Weights of a small mixture-of-experts language model, trained from scratch on English Wikipedia: 151M parameters, 16 experts in each of 8 layers.
Below are experts of layer 4 (counted from 0) of a mixture-of-experts language model. Rows are named gate (a neuron's input weights, with its number), up (a neuron's input weights, with its number) and show model dimensions 256-383. Each number is 128 + 24 x the weight over its row's rms, rounded and kept within 0 to 255. Numbers have three digits each.
Before each expert's rows: "mostly gets" lists some tokens that are sent to it at least half of the time. This comes from a sample of Wikipedia text that the model never trained on.

# expert 8
mostly gets: " \"", " E", "\" (", " O", " un", ") ("
gate5:111137172123161099135132140140120162191131065150118124112116141106188165114128166117099167180119149133110146125107130139142148105141119107122155163134157112139140142115134118075155116101153133178158129118145105102130122120135095119167158113145147103145086125138126120090155128088121156131087094169111135141073141122127126114110139113128108138145129120109113147125132167113137111193143
up5:070142121114169153151117160083122156123145096128112086126077106106121126110118107126145095132080153147120091167131098185140110149150110132154127107130126113121157151108167112109151126124178110099128150150159124162138143114137119138125123123100146140100146137149109160153130180107091104119112140168110128111129090141145115115135139162134163144105112131108075162108139160128096136101149
gate6:128145149112122142115169108167136158118144146137146156100155098151098105138175134137123154120129122110131136132121141094139184156122088087142116142141137166146140118152148108095147148086135127106101124168172122129104142086093087186138173167129124177147116139147062127163164091147089102144176122125120134128117136121153128148124145108152131137138125148157095155095121133121117114098120
up6:141151150132141125132159171163126108149195118134116097100093094161163161105123163087094132169153152099153142091120129140093114145152093149107142150137135129154162153138109118162108161121143161138138116110166138133115117157135157098125147136084148127137058132106153105131108169122109156148109117110109168132121098153122127126137131166107095164149137153113114129115154115094135137120157
gate7:130103189117192167158128155141096145129117103124137167159107098121110113126088148137110167135135106188112134104140131154153130180143110124136128135102138122143143116135090149120095166103136134119135104108139108157147103105109118140144110124154196091152084101112082132106152109124108130128136114153136124141154101111184128148126108125117109112102089153138159109093140151097138141124157
up7:129102130097169138132088141150126139169113107099105119163154105114118102105086160149122168158125138135105153128127100145165114127146141129091152102121120110103131093120131131118097164134132134139127097138137131152143104137106140150106147135097137127118121163141102170115098136150116121158164138160122109142121153142134113122164097146106119104130139166098162125130159170097124105146136
gate8:145115122166128129142130117126162179141141104165115146072134127110097156119126113132077146086128148122146123147177128144143130165072074106145133091142129149143116180125094135121132101141079115163182159156148141105151151096137118116101137116085165127154108156179099097124123139152140115121125149170122110120081130138124138165114109131132157092129121122074154124089125083146122139128115
up8:084095133161128142135133081113141140156142110131090163117141159093146123146123157143145099135124166158107181112125141115125103122149133141107158174148153150102104128125131153168162096173143131140117108130142138115135185115138141197129130146157109112103146150088094119145107129086129136138151163125114129109096144154126176121104094118137110159089126168120119117116139118132176148151077
gate9:132140126099098163158133123120116142148136117130168124090076114151154102070143102129130137103107129151106162145151148089127109181168158209159119151128143096180171149134129123136170129121107106125157145123130124131132138139102146153114178143135100145129094140084122100130071140114117116166125159126107186106125152123124145101114144138123093110124099142131166198133083132147097112105168
up9:160085122168147112118143107150086138080114133123091159151132131101105121130170104116119128151148117110118141082106106167100166152123157134106168150122128158136120130133135120158140136144131168114126121131099090103128120124138119121151114148128109150115156132105129120130134108152146159161114092131129090111183150115147129096153131146122160130111114107131107100111160150092143111111092
gate10:133085144119100129147122126133157100127142118068072147141147143119131145112112185118071127120111128116117106140133125122129120132165183123153155105130136208138136118146122136126145131133148162148137120080145115154136106125114141099123106127117107127143146104156153120092131126116131156076119138147159124162113122111141159162146133125139081124132133137134101154127104163156061165136127
up10:155173109138198098115120119139143107157160149170097118141124123113132111120115149158102150124140134131093118090111175100116172137135126093119109116111110157132120145105117138122148159096127138138147143138114150143130095137102087142122115159128087127126156119156089077128158085093125107119113133083111105142157155155138132120126130126114134151122105192181142165150080115100114079097107
gate11:148114094103128143093098146131153137145155140114105126137190148160091124105130132112123149103110143128116113179146067137144114110090186148113125175084147102096134131118135135164175143125065107110115111162078176102127116124113133137122130120131095118126144160147107070149098101167134107094112166160155116136087144097110154126181123111163132147181124132161127139138136153107123129098132
up11:128134149066137161141108120098113135151166147124133093149144160109125152111122115148133107060121139098131150136164088148167119129119155142121144152100136124122118109135125129134129163114116124106126139155114135084088174147120156075105116154118137116126097082086116105115132134109082111111117149077113118142111131122136156150127148110142123131137119154137093134112145150144115145144136
gate12:107131128144188076120147119128139081130130135159122114124152133078133153114154148140128157128156105165092112159170160105121129139103118131098170181161173147132138140138124086141144159161107156136117144152145133128159100137144115132112117105133138163170111152088173156112157134141136116146136140160136097137099145107108076133132132146129154124133119138139079154113121119138099096186123
up12:119113154145142122113142128145093150117184101177127163143092156179110109098154120120167156084134183104132102086118097128123130099157113146075125121095130121133134131158108117130150118102150127142115124135145138133117172134165109125147134119143160122075132108165108162108136166167125129131114130140125127129145135081124126122069125159078122113109142119123081129129147130112120133173135
gate13:119107154146161113122134139119107103183136106152112117096155093119164128163107128137171142119152106178123137122150153157127133125150126146103128086143149133128144115117127140097107136132117131104092130117163172127141164128133114169136090141106111141146119130113171120138116136136128127140103163102043144121070156141151158141156144124110116156126109119162117165098119127166121085160171
up13:124184116124125128119144127121133133138145133151152148127178098147105099153132120082115119119156148138145148115131128160140119145130135089145143163132099134101127170148141146088125100123093127146081114156095122097057138105137128158098144121144157147172156105142132097154124109067137141091169130137135099139112108121098106162125157095105091136096098106122127144113108133110150122089101
gate14:105107138134166150161104148089121129141123127153131159122118121185114168165177134106082145137118126096135076089140134107125138118138126107103113129105129089146117154146145177133101140171137177131124130113133121118112109152129099136134148133108127119130161109092067162112121145144105115128095139124175138124141137119136106111149113128118111102135166150136126104158132120132094152141141
up14:095114127175120150153104169096131128119126170139142148123146116129132102117103138131125122112155122123170129149174164111120119066165123092152085106088156075125090164119155126138137164178097162171104135124118099152078097149172104132087145105139152130103145132126098139143151150118139115112140123133129102151155119133136172146177103151134102102134165117093151147158123128152127109133135
gate15:137173145111095135117124123120105121123099110063126103126173114129118131161122141106147111159135135117142131077101159147130138168105134135082117156102143120117164107141085140144121154147115119166107098144113149165111137133099123141148164127157059143124170159133156146154154100088143163114166166163154114135108158140151149127143160122179147138112138135150093075123126174116127156137150
up15:148138124158129130121127107115158115134124118099093091139118136108116141164124125053114144138114138100116128114109145184151106158117111120069107107162124101167164129111091116105107144144114162163103115130141162125143170109107101128113133147162096151110144133144168138118099132077118169139173128124110094130151144113097156150141121128172137129132131110125061095133165182140140147168140
gate16:144130162106093102108118144120119171127121119102144156135148169142131164123104133141157130117181134111120161153090134122137131113142095107139160150150167095144153101119070072146151090126111121130127112160100119112141136145107167123122182166111176132122129159145138171159143148118135133141162149158106126142103101151148128158119086150137126136131116140143103106128154063124150106132133
up16:121177106085138144121113174134146130141129066143151134097134154143124085144146140140122086100098171154146138126135099128104126195159162138156138104124114154132131137113174091167088142130156144131137120133133171112131153131149123124088127147071083140115113082133128131104122152119135114118160098144137146139140117057099085106128136114083123124101134105104102147144146112083150084154081
gate17:130106088127140136099130117133135122110134091114081159162162141095098126135131124145126143153123092137135123105137097148131130139127089174139119128181122137135167170142135143142109150112117076126125094115087153129103118129124129114130100140189134090114122136133149094149161108099152108140167123135104150121102100143125133110125100101136105112155161142145115156148114134147128111141138
up17:115154113133149129117124102165128145189150120135124150153081151131141123138109134135140117112093069150135114164141089099108166114120109093155118089163134068124144103162123124154104151139094095123113156117164141114146116125146138170118115100188083119126104112124150105109119131116132169134106139093122107157145156140154122126085122121131128179079119128144097080104139120097116151145117
gate18:102125129088147128163102152077118133127122139180096162139081140156132088131153122153132142141143167141125111149138096126109138133138107155091148120125118156120122084117134129171083087143099146137142132078110118119163135165092144131118117146131131099127128088144111148157126130136137173134171054126122106103154148154140130123151131148165074147132145094125114157116106083137145127091141
up18:100111095061177138127162178120135104067134135152171137165095120136086102088142127127159094157144141107135157149056110141130160110177087120136104125115139138116144138119121137146111136133131131137152153116099137111151096081142136127116153132124155123113116110077125130143132178157161152119122102143077123077109101165130161134131120177170098125155089110147114188180135075124129102166148
gate19:131120150140078151104158081104107144118134105098122124163089172094118120106098146188132100181156143122142130086113131121124120114163119164150118136150124137122126143145154116132114188115145112154100101125110134135097125107121116117134144140150138148112090124146134062152134147122109111137063102141149092121137168123102137121121078122098064144178106109139111152126106122123138141131131
up19:129094131144103122113098152097178113090143160099137139112141143140171141131141135117166130123150138119149084129134132132123126110119139100098067123116123126159112096092128118149065144180133112108135101094124105167165142139152136161117112134172126167096124118125073119108098113140160125133131144125118173117162126087136131140113142092143183066118132091136115135122133099095144161117120
gate20:063205092167131138145198103183104093138129108152120120123158155109141132172095148118113137119123108110094137121122142116190096071128076180118144123100141117133123115160141139151123157164120102139157137117140126134123151142131157141110126164147138119092096113144138099108154177115113132094156139116114093140153110160153171162105137120147108108089137117128129116125098178081166147086152
up20:116112128083127134166118112141126104094167115129118162158084150118096167147117105132086117127120147152131107091131113114144140097112143169134091091148136138161110145126128154096146155121116096076132097086135148152138128095112077154148091095166153128131127155135155129133099099117088101088150119141090093083129136123097120159142086145077157130131117126168162137094128149130082152081136
gate21:148162071121113096099144188151125118142118129197119147122133157131112119121127110107092097162124062159121138134116122125147106114107121148097099129101101111117088123149165134108130149164175090143152134075105140135126162098155137120116125097143127143142158127170166139155131149135085116117093175095087135128133126109102117150079156126121103117120095111095125084149139116167125108144094
up21:159116112152145086149124192120147123155119123065105102151155140099108130116129112114122155114170132105102138132132081113141112145123114140129115134162128128103153130102081096160093130084131135132100136117163149147141134123093141119160112111110127146113075133126123124151102109143127104121161094141171144167105137097145104103181109145151131129144125126119106115105135177081081127133136
gate22:094129116126123149110125139107173109162131165118153115158076107150137115126110077118136137158089088144103144113153122148164147142121116082130139148103108183119103131125142134146134124099122095142128168128123122127080115089124124103141145124152147148074126119082152071095135142105131107130144089150128122145120147130133115133066090130158143136157157118114105122121140139108152127092117
up22:114087147125128142135144115140124156168181135147079073152098118145130124182157142143111157107149125128123167084124158133113127140196065073146163139147094115151128175146114135120119133138115139146158168165116106137109122096100158165152157164111094158111101120146138129166134071152099106166129073145136122119123136161106118129119107154138069115143107125089131155149128152148112117111097
gate23:156087132142112159135139125124155108158091110119134098121140078107155135141157132103089124078162116140153124128130173180085134128129112089177110133126119116111134131112169148092149117128120153115148140125142183123145106122118131139126109152139093134141114111136142126127130144147150148114105176125100092128129159130121137134116128079164131125124066149125109118087124117128159134163095
up23:144163136126114128100125174116140132133110124135149133167131167122152139154104127089077113159178132173110140076112149131117075118142130116123107155152134131114122150189099120130119100104067117141130119108159119114145102144139130128106124126160119072094140103096108150145145136181121130154129109156137145113073132111143113110148151136129127183114097135115159115114108082140123143135123
gate24:158073147106114163163102113132169116143157103138121149115151110093116098131150139142099138178103150131130107144142145117118121142126095131135146120135125114115132095152131178116068085139129162153127127138140211099175097106126133103158097104152129167123149110136114133161145155125151075138109144176065129115112094125108102167152126111117125146123105140116140113133131173159103138091171
up24:135140092137142113125099120131104152103151117139115104134133108132132149109129145108082118137144110079100129140150151128108155127117133147145128132147146099137114128133115145106096134145089168176165137108125092125151101192106117086140077099127139095122163127102121135138125128080115122095116116101149131119135126134078134121151152103106093119175116125134113124108135127115118158108125
gate25:084158168124108118132111143097160127157110115132111138187125131160100165121082117109111149131149102134102141086110115176156147125135130097143123162122106115105095121111133115127090081136148120133144094104108170139134128126128084108114139145170121097104107105081143134132111121131128085148119138084131137118095110148170122143148132119134137160104104099150114132137126089123181096143153
up25:097110121125118177146107126129102170150130134130128103144131136145131097168122109135111124093129114137112112090126149129106120179132153130158120129126141133147116126113166090120075123154102170155103101122152147148161176118172137141152163097179103159107141167162107160147087106129131135124130146127105117150145152100143099154120100118136102131102135128122093104133117141117133180089125
gate26:140109130114150134144154164152164134110131126134119140118128123162112129133148095126129106087118139128128162136118087137118093128131139109117136141179137150127138118147102146134209143142126137064178096140108154168131124094118169143155163129093134137103126126120174105169095116109121132148116144130120139088134105156096161141128130159106159098128131150098140120105085171134173132134153
up26:176056151110114117143136134117140148156105111128102156135082123106107119108113105114108101132139151161126102125106165124112106126128142143112141145103135104107126112145108163096120119123160149123138124179086156129145153146095144146169117130160137175129132152143151106106154142165152123097111134145144110152135114123101167118120139159119145133136132115158149159140123133117160154206150
gate27:141107086127177161162112140141117098097150146129143171159103130138117158170110132125094074148088140119103181127091091129141149114116099108072115127121160150144174100143139138130129149132123164178112130133135160125160159099121135129095137128089141146131114167143123146123137111113117136104138122101117151149140157136162112138176123141140147107110075083147108148122122141127182130139137
up27:152113146129147130083103162136119099133152107139171189115117119143140117132126138115163102149103107112143119115125151123127140155134129090079125132114151090085154127102109154136120111153106137157101139119100139131131094140082138088148135120158108140149121140114140154134142100099165081135168127159084141158074098162119125124090151142152162166078108133097105102090124152173124086115113
gate28:093150132093110140122112189107122122174149132099137130165159125112101126134127120086152108159109135128112115082154127108085137114133105089118149099142149137136148121123112117169111135116112124112151112091102149134139134072116127154129100135131112132150113113155135114097088143118130105150168135094126084079153097138118140139157124135124145065125167140093146152139120157118110131135143
up28:157116155131134079092131138107122113157152132040104141136165160110112111172120090104129117146144157146151104081135123163100132121178095115164121097096112161106145140119134114117112091091150111164133148116144119117114191120149129143104115168144138132056119161179175074119130141147159108132164116142123111149172131111130137148154103156137153100119129125144147146143141135121142150086138
gate29:172089126087127107154127135103104105097164164126111135095113141159174098088131146120120170106103149093110151137138137169098118080105156170116168083124139152112122161126118095126088142138111090088123130139127155119095107080152133151124165122129128150087140100168088104123124117105081139158131110151172135148131109139099150131142139076145121165140135121131158175122132128138118202104090
up29:138146130166149099180152156145146133155112090132098113169098102159142137180163159141144143129137123144159116122100111138136102160103120138114134142191115170135120153090126143141141137089155150110155132123168147132150137148121132101105135124144147151153153174121127123117134152147154118129105137129079140122137139150173066160154113143120112156150143144142162171122146114132149119133142
gate30:098094180126108119126113154131176092116150144109144108165072089135158127127132141167113107140137067127134122103144142123105127100124114101135165157124144170122121094104123099181127128164121132121149129128173144153088140118120152135121097142118123143103151096148153057136088112157111124117125150162156102133131174141133154103126123085145167164156123111137099148134129150163116121128156
up30:121145146163144104127173123136106118109136153127129130145150101133112148119149128166127147127139076152126125112119111098111106103142115134110076147082134114136087106126091148116143146088149059101134117125134098137169121134115108159096109121135145120146113102122182154126138140130110142142152150096141151155122156102166130141109154087095098166100117144082131107139133174137121170110103
gate31:134159105158116136118114095133162109129183143084120121180128114129179161117111160110123105143155100102128083170092188117116120147118138125111121134188171112100138146131115136139110129096128101121157169119110131171126157104144102131153106169110122120164140130168141120114140113103090168110125107159097101178113149122120099149151113095106142166147118157067126150148123143088114112105145
up31:121155100159094137124133123136092143097153157124117119148167132156107138127122162121131140111115098121114151156098110155150104091132143124129110108122151102101160137143125151126152092105097117122091177180113120196140125131117181153157110145102103135126128139170122103140118118075124154151174147128103115132134132116121113156114139111089155142126133137155158134107173125141153100132165
gate32:126147141087059135187134105150149163097107127161150152125100165125112144124082120101138171160132134144092142160140157103149141133138164114116141142089170109125114081118124108122122165148118129162131132131098068113102122113125138131079155128104131089140122113087145169093138174178147090149111152077114114115166146122123110096117129114141134116135122145121073165105164138140101130110108
up32:122105148115131121112122134154130107107117140178146103092125126110112093158103117118152143101126119097128118149157098106139171098104147111131114137068108099132130125149136130130137157153106142137106113140129134147115094149179144089134122129103154111110164132134160129114112138164138112148205131096115174115175133149118124127127142117112098138154131142122112107115170132093086119145112
gate33:179132120116161142119125112078082125119101068122115153135155095128168114120100112134152162090107110124134128164172077112149103144100144178121119156148181118113130106119100111139140135135113138128106110158149106153133124080133141124126159137149120133150129098090188119072181114079109125111130134103142132157083150129101132140081149133059160124102140128134170140161131148131126118150164
up33:174144145101124110118127167136115139088198129132106130150145090156147138108100148118167104135135158128088149148109157166157133112111120132104156157112148120097115107141145099144187156093104104125126142151100121126118128140105118143162105094083127127129178131147144120077111112128142118075158142143118104140121131109132135120115098139074151130120089170123164152106135122130116160122098
gate34:146123114124128138112157101089117100097136129145135140135105127124175117121136145104142144166119095144129146089135147158116140135096118160117161169108112143131106141153097119173147064112134164085140083099120134122120144109147143140125108181124153175133114130128131123096129120107106171096118151149131139112169118117127072154118140157083117149149139116109136150112108125125123107091149
up34:121150118126152087146113150146117124133112136122128164115129122129107114142124149102121147088141091138104100145121134158124104128160140105150134108127149081078092102104107105133118141153125090132115142129163121141164082106121100117114125111141083117158099123127131161165097134128132114132132144139117139174101107125137145127151177118164100102103148118140100130162210124168088159099099
gate35:108121115111123103145158146159156187074140135099144157164122145137121110121135151125189137178127164128109133111113100108129120111115127104097090170137155135121159134171147181128098112111137132115132105183141132100145134136119098130099132141102088178133100121090094078120152115108141088112148146142145118184133136128107147121177139116133121146134097142145139096138080121123162122118146
up35:111129189131112147139129132108162137092100084134115162132138146081107159119121124097175142161154166125123115095138147144169127134113121127122115115158175131134141133115138135072166132085083135150096145187142148111147150121162106153126156088134143116174125138114107114104122107138162106152141111141141102127149180108113147101107127130091110102155131122132144122081094146135121177156113
gate36:138178149087137162180125130123132122133121137213147150123127160131165090099108037132091170118116166114075098112105150125098117154102128116120140132130161148119159087087148110120155126114096169084124104155102107154090167136131080138135113130150171122107136115114106142137147115088151095134137129139166120114114118127141114104128074109119093096132153138148138125089121158130150154138144
up36:138131176120129132141132110135125144126123116117123043105141134162122134156138131104150145104125059151123137107082122138122128152132135130104122136122141092128112088132125098117127143120101146063151123101161150140105111114132123120105107081074084104098113104118113121151135154123122152147106108092165119101134174159144103167138133115119108135126111157159094128125166137189140116123117
gate37:094120150098098091135116130122127128099157123102106082130142112144142159108125140088147126120102119158088102112150156144130084114122148127118141097161151125121120129174112172115189136173170116084132153162083099125102154137119115158184147157128097100132150118136135104159173130126166135141142180106124151149141135106084169142089104130108118118119124144066116121095116151135070119179113
up37:120107111084123138119128176128120136128144119107122152113138169141110136086107178123131157102148125134148106102106101124072141062161118156145139136137111161115092171159143102120162096127175107124139074138111104121127096150178136089124166146122132146087135145141136076145125146145118131131123177112079139147133133131096132123112119100104162100123112116111104110134134084122114161079084
gate38:108107154142072114120147187128183093143130086140113108143135122113092135110157160136098144091109137130106126136097138117138126105118136117161164124151168150084083124152114119136118120148122119137141144135100098179117176097167126154139096125122154063142156140179155115122139136140092160130112134160138106128138148140110103134060114110096191119156094158124090127123090120130060143125118
up38:109110118138123131096105183071173128124152106131117135113133118136116144108146141120147154102138106120129122150117126094125144107136152111150098137177133165134115115136149156128122145130138080113184194135104151129105127145134150096113141104120157071114134116117142106132146149114134085099127155109089090123147131118120136126153136124118117113127120095113159157143117149121157154107174
gate39:063133135130126139095122119145105115134146143145105106171120122131087173126100087125139174154110079155104104084127165149126140127134120100176111141118105150191131104130131115147090127098044129085155108146103105099121137143142144118107141159117106147159097144102139122131108124156163106108096149135132140122151107147141117147162113145141103174141130105114116111084117116129108167116123
up39:131153147125137120084160159118092175109125095119120133126096126146101119154124104107118162123152119122090131065138126176113125148148114095105133086120091116136122115097145152161170158132138162136106137139107120114111118121095162113163183101132112085128092129105147141126130145146183125146124120150141162121163157127144137165106071107104117157109086107098115151105143127117138149097129
gate40:129111169108146139125144134095141100127126139136126123135115101180148136111093129129112139108131111147117150160117108141152111127110163122109143146097165090166109160164174137117166085122170094094098120150123119104159131124130118137156136104137117178127117153151068095158138119135111148131157100109128150118128151138144129093123139140130127133116152135134125079100097134146161127139103
up40:155088123119156134120121102147155116133101143127148141119124099133145085149150144108140141148092138109114113147101115126131143161073106109155133123129096152074122153139137160103120127084127163137093112181135121134114084168122102143112129100129113114128088105078102134170097150163092125161096094156145093132092117157093117149121136068114139126138138133119120145121129138126109186123147
gate41:114070160095097133147132121134131142160137143118107092155114109107111137159121135112119108122125129119097106132112088121112128118170118090127146090119145117089141113094156106132121153115115147158135130103121144105147142104118130101144133090106153150104123157156148094136149120140131125149121163151104102118084126123104104100126128129123167176128134096113118112149129124166129094066153
up41:096155094143143128117157101131151090131149065121107114093129124183148121127135147123132146138169110126101139135130144154167103130135165179137150132128107121158110140133157105165139081142079118115144140127131106143116095113128130112071107154087142114132148152073111135156114109127141181178119171100082153104116161093162126130127116104170125115137102140064131124126131123079126138124136
gate42:133092151100085092157130130118092153147155143137099103111097135178091161152122124122121127101111162100122141142147195130155105153169146169086141143112147129126118154090113124108117135136136134107110114139116092116148140126093088137131120115142120161129095112139117119113134077142162148142187138131128108126069106108125094138100087137139141118109131137144136116147122088120176144151159
up42:122098138152154144128132116158156145093120135099135095138155071108164087112144159125142118123138141170124151115103130130143135130077101128160119139108040143139145152163179126138160093152136125111146137131088130135095170154119152143108054140126093127090135098134167123116121110135155128101160141144165128142167150165154106142101107148102141170140109113130134158141116131154078136165149
gate43:149158200107132125159110117094176181086139128121136105184111126131110153129136128133133128065140130089144134142154120133160154125130095165096159126154090146166120191150144183133143191124110125119132114076120155150160143122090131081159092136155132162098129148125124113131122151131111152138161158108133138125130098132113154137140107136119103114169158178132132141128136135088099144168125
up43:163132186116173109095109124137077115146123137113140086128105168121121132112072105130133173155109108141091098115147148139148115099149108139141102131136104119201165163166124140131114184138126101121110109114112127136137144111138115119132143152124123145084132152101169118158106143118125125115075125145132107126152089110132145100109133142122136155148135146135119125149142157126152067174125
gate44:090097123109163121171107100109157107121104122108120119110132149132078111118109116087129132115115106126159119097181135165122121134134084142186112119149139105096150141081065177134172130170123104135091128125123162159143066150126125109148157125150122139168121119099176148154166077128078134155135195117139119129135132132127112106115156137138106166104124111129153098050111205106109137104105
up44:103134140086141117096161160143108122172074136142107153150141126128147149139160147170141142141126143149125096102108130093117138124161100157140103107139114111119131136145109119191122153133136131125100126180147120120111095159151131109067122139190095110138129160126121108127156122145146089099104104140117119112146106097129135106170080125133107110104122128091136153125205135157119095110161
gate45:122142128144117159137146158164144103188130139122104131119142102089115095092176105129131110145124160122100186160167150156150159126178135126124134075109124101098108143156150177125180143156138144086139131155125109129130151128105100150149142132115127154093145112122139137083120146139173129136129136146127129149115126116137131125117101105105124051116127116070111143126128102121104142092130
up45:112161104150125110195131149107125127166127125096133110095117153155123131161132164126145133151160128082105127127120134098105138084132120090136144141097159156167123145125139079128156100125139140106140133134164124113142095131106109132114134133140127084131122146122104126103069115112133159131167122111196124138100130146124141118200132188148119127160155159135078121127144169143123132146106
gate46:084131125121108128055107108123166109134136118122087141115152107133160139139133132135153076161114140149127132110158123102126088135143099112158141098114135113153114108143132123152143148109095135130134107128169123147125094105072113158118123093114142152108149165127137114120148131146144126175115151133120113137150097135098119139092112116124125116142135156144118098115083154126122111108135
up46:165130107123168128105075111097109146131076120119113133145146168113117132136126128114125095191099119112122135137140145128134126133149096100160172136115131139115135139152126127076163109116171108161075145176126145111131131097128132100144113153143081140138097138156102145122154131131130112108187123088108136065113141124108150132102155121117149173124152109149109135118100119090119154120131
gate47:113133150139136153111127127085120097156144175158119132126153148103147131115132120083135066127111134095126117106130068075155104101155153137104144125123142114117105111126115119118114165117130109132134098185130129151124144104139116090120127140133105156131126105120103100144151111142125147163120123131133137166112112153160130187141117138104149118141142074120113142103118104085086111134127
up47:094104172137161117131136147145116155156144156107100153160098103141110127130152125146115136114110154103149170149130144130125118119120100130084138115128141129143114110120126150048118185172148117138123109180102122078123151139110163084178107101111115150152124135121094148104121118129153135154080104152121110143124109160143106176129124162133124131164186105126132148092129130126133133128145
gate48:112183164163104088104124134117145076172106124127146156130117203146156143118121101158099148099151123134141093126129138133104118118133127120168128118106108163150084155156135122173144193146125145148148132149115133162110121124107111150089137126132084146133134142149138083130121169136149155123193122110073108081128118134130147190106117117107106114141138140114126111108141125141112105135152
up48:146116118076194124147132131138110102128136130170128148142124155203118114101162112114133145150166123143119082102121134105115119127102114108148110143090174102143129109128087119081115136136177110117106133122163103174107124132184123110123116115078115128115107115104143159134103129134120149127118157123116121141124146059133122130090129146109090146073126135095134135116134174135188131122098
gate49:096127145113183145102126180131145138146106094140137117149125087102171143142081150163072149128091112163131149150093119075115135138085126117176134101103159135159134173125145154148096136113146132136146112148106121133129108132142066156129137130058127125144152127115172115137096105123115139126165150117154153140094134139128145148108157127165118096123143139116108119159129132140103111115090
up49:123112113152151106111091138177149139143115100105142178143124141150140139188107121133142123154151093190137189076118126143147111158085110155142141124124103120169086119143143144100181124103148136117146110126115105143111129118173133086142131162137135185078131122170128146189092127146130098102143125135163155098148121096140097142102135087162140132137141099125178142109142133137125144136120
gate50:117164151127143153099131142127147128168092172152133139182121154131121106116142126112109154131137163107099098156142107175103101127158101098139116118160130145180119178115169129127144137105137107137111127134138092100120134142160134149124166131162101182112134188144153120158140148111130121114101126128143118111107131141145129138112153099155131110136096139061131154129121113084149131134158
up50:173143124151159176098103111092088122128153173123120107109132167182134159103133115104082101135122078123124132124106131092114104130169164142113117156160165114106127104146172117111152070167115147128116120098185077116093141120054127139109153134127152119120121114198143137099122087162123127107086147096163131127138127164145118122167117129141107128150095135125128093160124129121114116125106
gate51:131081130160131152105122116158123150116179130114114114147141167118180070155125116170141100112178116100098118118136118137116136132111156126130095092114096118118152144127113147096071148104120117116101123106138133165093106088154125126149123152109130055112124155116116123180148111086135126104131149089083111083104145122156146131109110097158140186128106127108122104142087093124120137111139
up51:139142150111145114133092150139167114147134150126181161160119069118098133133134091141124147143122115148117154168144172116140125111166109145121186132140128102138148124096107175125139130100135133131130114130159099131170121141084136123143115120167113158126124095118107150091164117098119141158152146106118131147168133136174168096162171150100102074143093117142118134108150124102138143121127
gate52:082163081124117140135136105094145139157056111101180166108172139142103098137123131102117117155125113146121107110164123155110088124101150146129156163131138103165111120127058190149098127115170146165108151145125139131161185101122150090143114135096108126170128129155136101107120159147119106191128149142136139100109112124138140123117119128101130141123115162115102118155113138140138168119178
up52:182157145088092132106100070108134137110105153107133134118132117139128136138114101116111114144122113172158141124117106134125129132135131134130104124108132148137132110102143146132143158154139125131137118061122195096106161110141124100142174097151138128124155126129169147122137127144161103140126145133143145120102064147119133134111094106136133139144144102142163115145113094096111138125160
gate53:077173135127104162137110149097122113127140131146121186128108080097140145090120158137139155130105149156116107096143186106175130093125110128165145156149092112163125099126127157150134146148142131109111109167112120082100184089150185114181142173118166121163130139139097092124084094125121101148130133145122128147116104110091115168101149139155161069138128138111147145159097091098135129108134
up53:096077097096173127166116118148147156181114127118093152100090110121138134182142136138108156091125129143142126099148126118111163182099149147089135143155119096110154133081125087157146134167118092147089128161179140112132168132115115086166130105149066127095080108101138114111122119134090120144133055097123187153155157149141120140127131128109117164168151118141096142140120114127125149175140
gate54:156160154104112127113153126138151116098097113138111151105113123109123125107160107146151132114152097122085102154099127127116135199101124133105087136152085116127194118150093137120118135134147113101127118103101097123148150147071158149117128143112088139118131119178131130113150120114107125123112159133096110139155170137117141132115164168128115077171115145094095133102144120169100131058155
up54:142110145101130104131117136123089129131137112097158152133118105154132117146154174090142118130101121147161167158145161129067124151124101128090162109115100144127138112126105125132102111134122127124135119070129112152120128106128146143142133131142125085123128177158130087119169152115099083132159124154170094141106103124149148165140129132121131134088124097126129155109197116143152109184143
gate55:118109132100135144098110113141160077132109153118095143192188097126150117078097146152114131103117122131141118146154110142138102113133099086086118113125158176126133139096137145118123128139125149125153096069117123093128147151123123151115094108159122136127160158163107112149129182133116128150161143137107085103125138166134122135123145100144153151131174089125127117090155110142126152151148
up55:123142117125105132102169096145107113172195137136133136134131154115120137110113151144120156110111118119153137140131109177088101095104167130129140130157128151133151114118156166056132105117104146128143130124132148145157103154156135133143159107105104123104125149119114136122125119135116140125110124114118047107109163119136125134145147133146143157111190116093137142151133126104105128128112
gate56:098111126083100126079087120145130163158120138130172139144101149182122073099132146108126140115161130196125128148131147113156119123112120166136118127124106162123144107123119124122184123148133110132108153113108086096146130109178145107131148155104124114150088111109158085127136143132098098168173140131090125121108181109099120093153150128124138169099081142162110122140150105114123145145126
up56:103140116136168083129146109121132101110136130143126156142147110185105169189136074105123144127139162098151151140109164125144135114088125122168093104100133106088116154116151139151103119121127120104126132130098084130138145150155116114144127108131124150141117088154138150096119113117173159128146110154115162141121135104132117108109113126145069118141128141158132157126129102084055098111155
gate57:126154105146118130095146110118129111110147126158124124080117127147133120128128079142112126129123113154131098150124077107089146107113129155133172113112117105127116113143157117174089086118166092117169113114111115138158109118122142114152151101136209126057125121095111139171124172152143127126120107121114123131163099111131165115102114129125166105144069093113161150080150156135140158078112
up57:152090137152135091134141139113154105108146155143150116133116114133145120122159126129141133093143129110143136135137148124085126118122176087162114126122129104141184161125121102089112126158122132079164102104149140145110107114163177147107136096125176136156152158151134145119092134148109132143151122089159125133129116173160106146108145150169144124131154204133145115138107119085116119139108
gate58:111103089159107144134120178116155104170105127152112109140155124140148128110139162145156146146118141100125137139121149086159128107173146102118144125137149110138173148155107179171131133166103109126127123127064131129126145164157118134146154106101117134123091096132156138143095166150144113128133140123184145075135111103128150118182118142190135124145143157120088130121180126132144087119120
up58:150150147117078183150119146132091121130158146130133133138132130117100093155132128111155134125079122111171065130131123121137115161077127114129107140108145166065119151078143106130127151126176167134089177151125067121102158102142119077109148138094121134108125077125123180107153166103103134147127154092116112116130138155136131141139146113140145103091121112096162093166145140127153123111093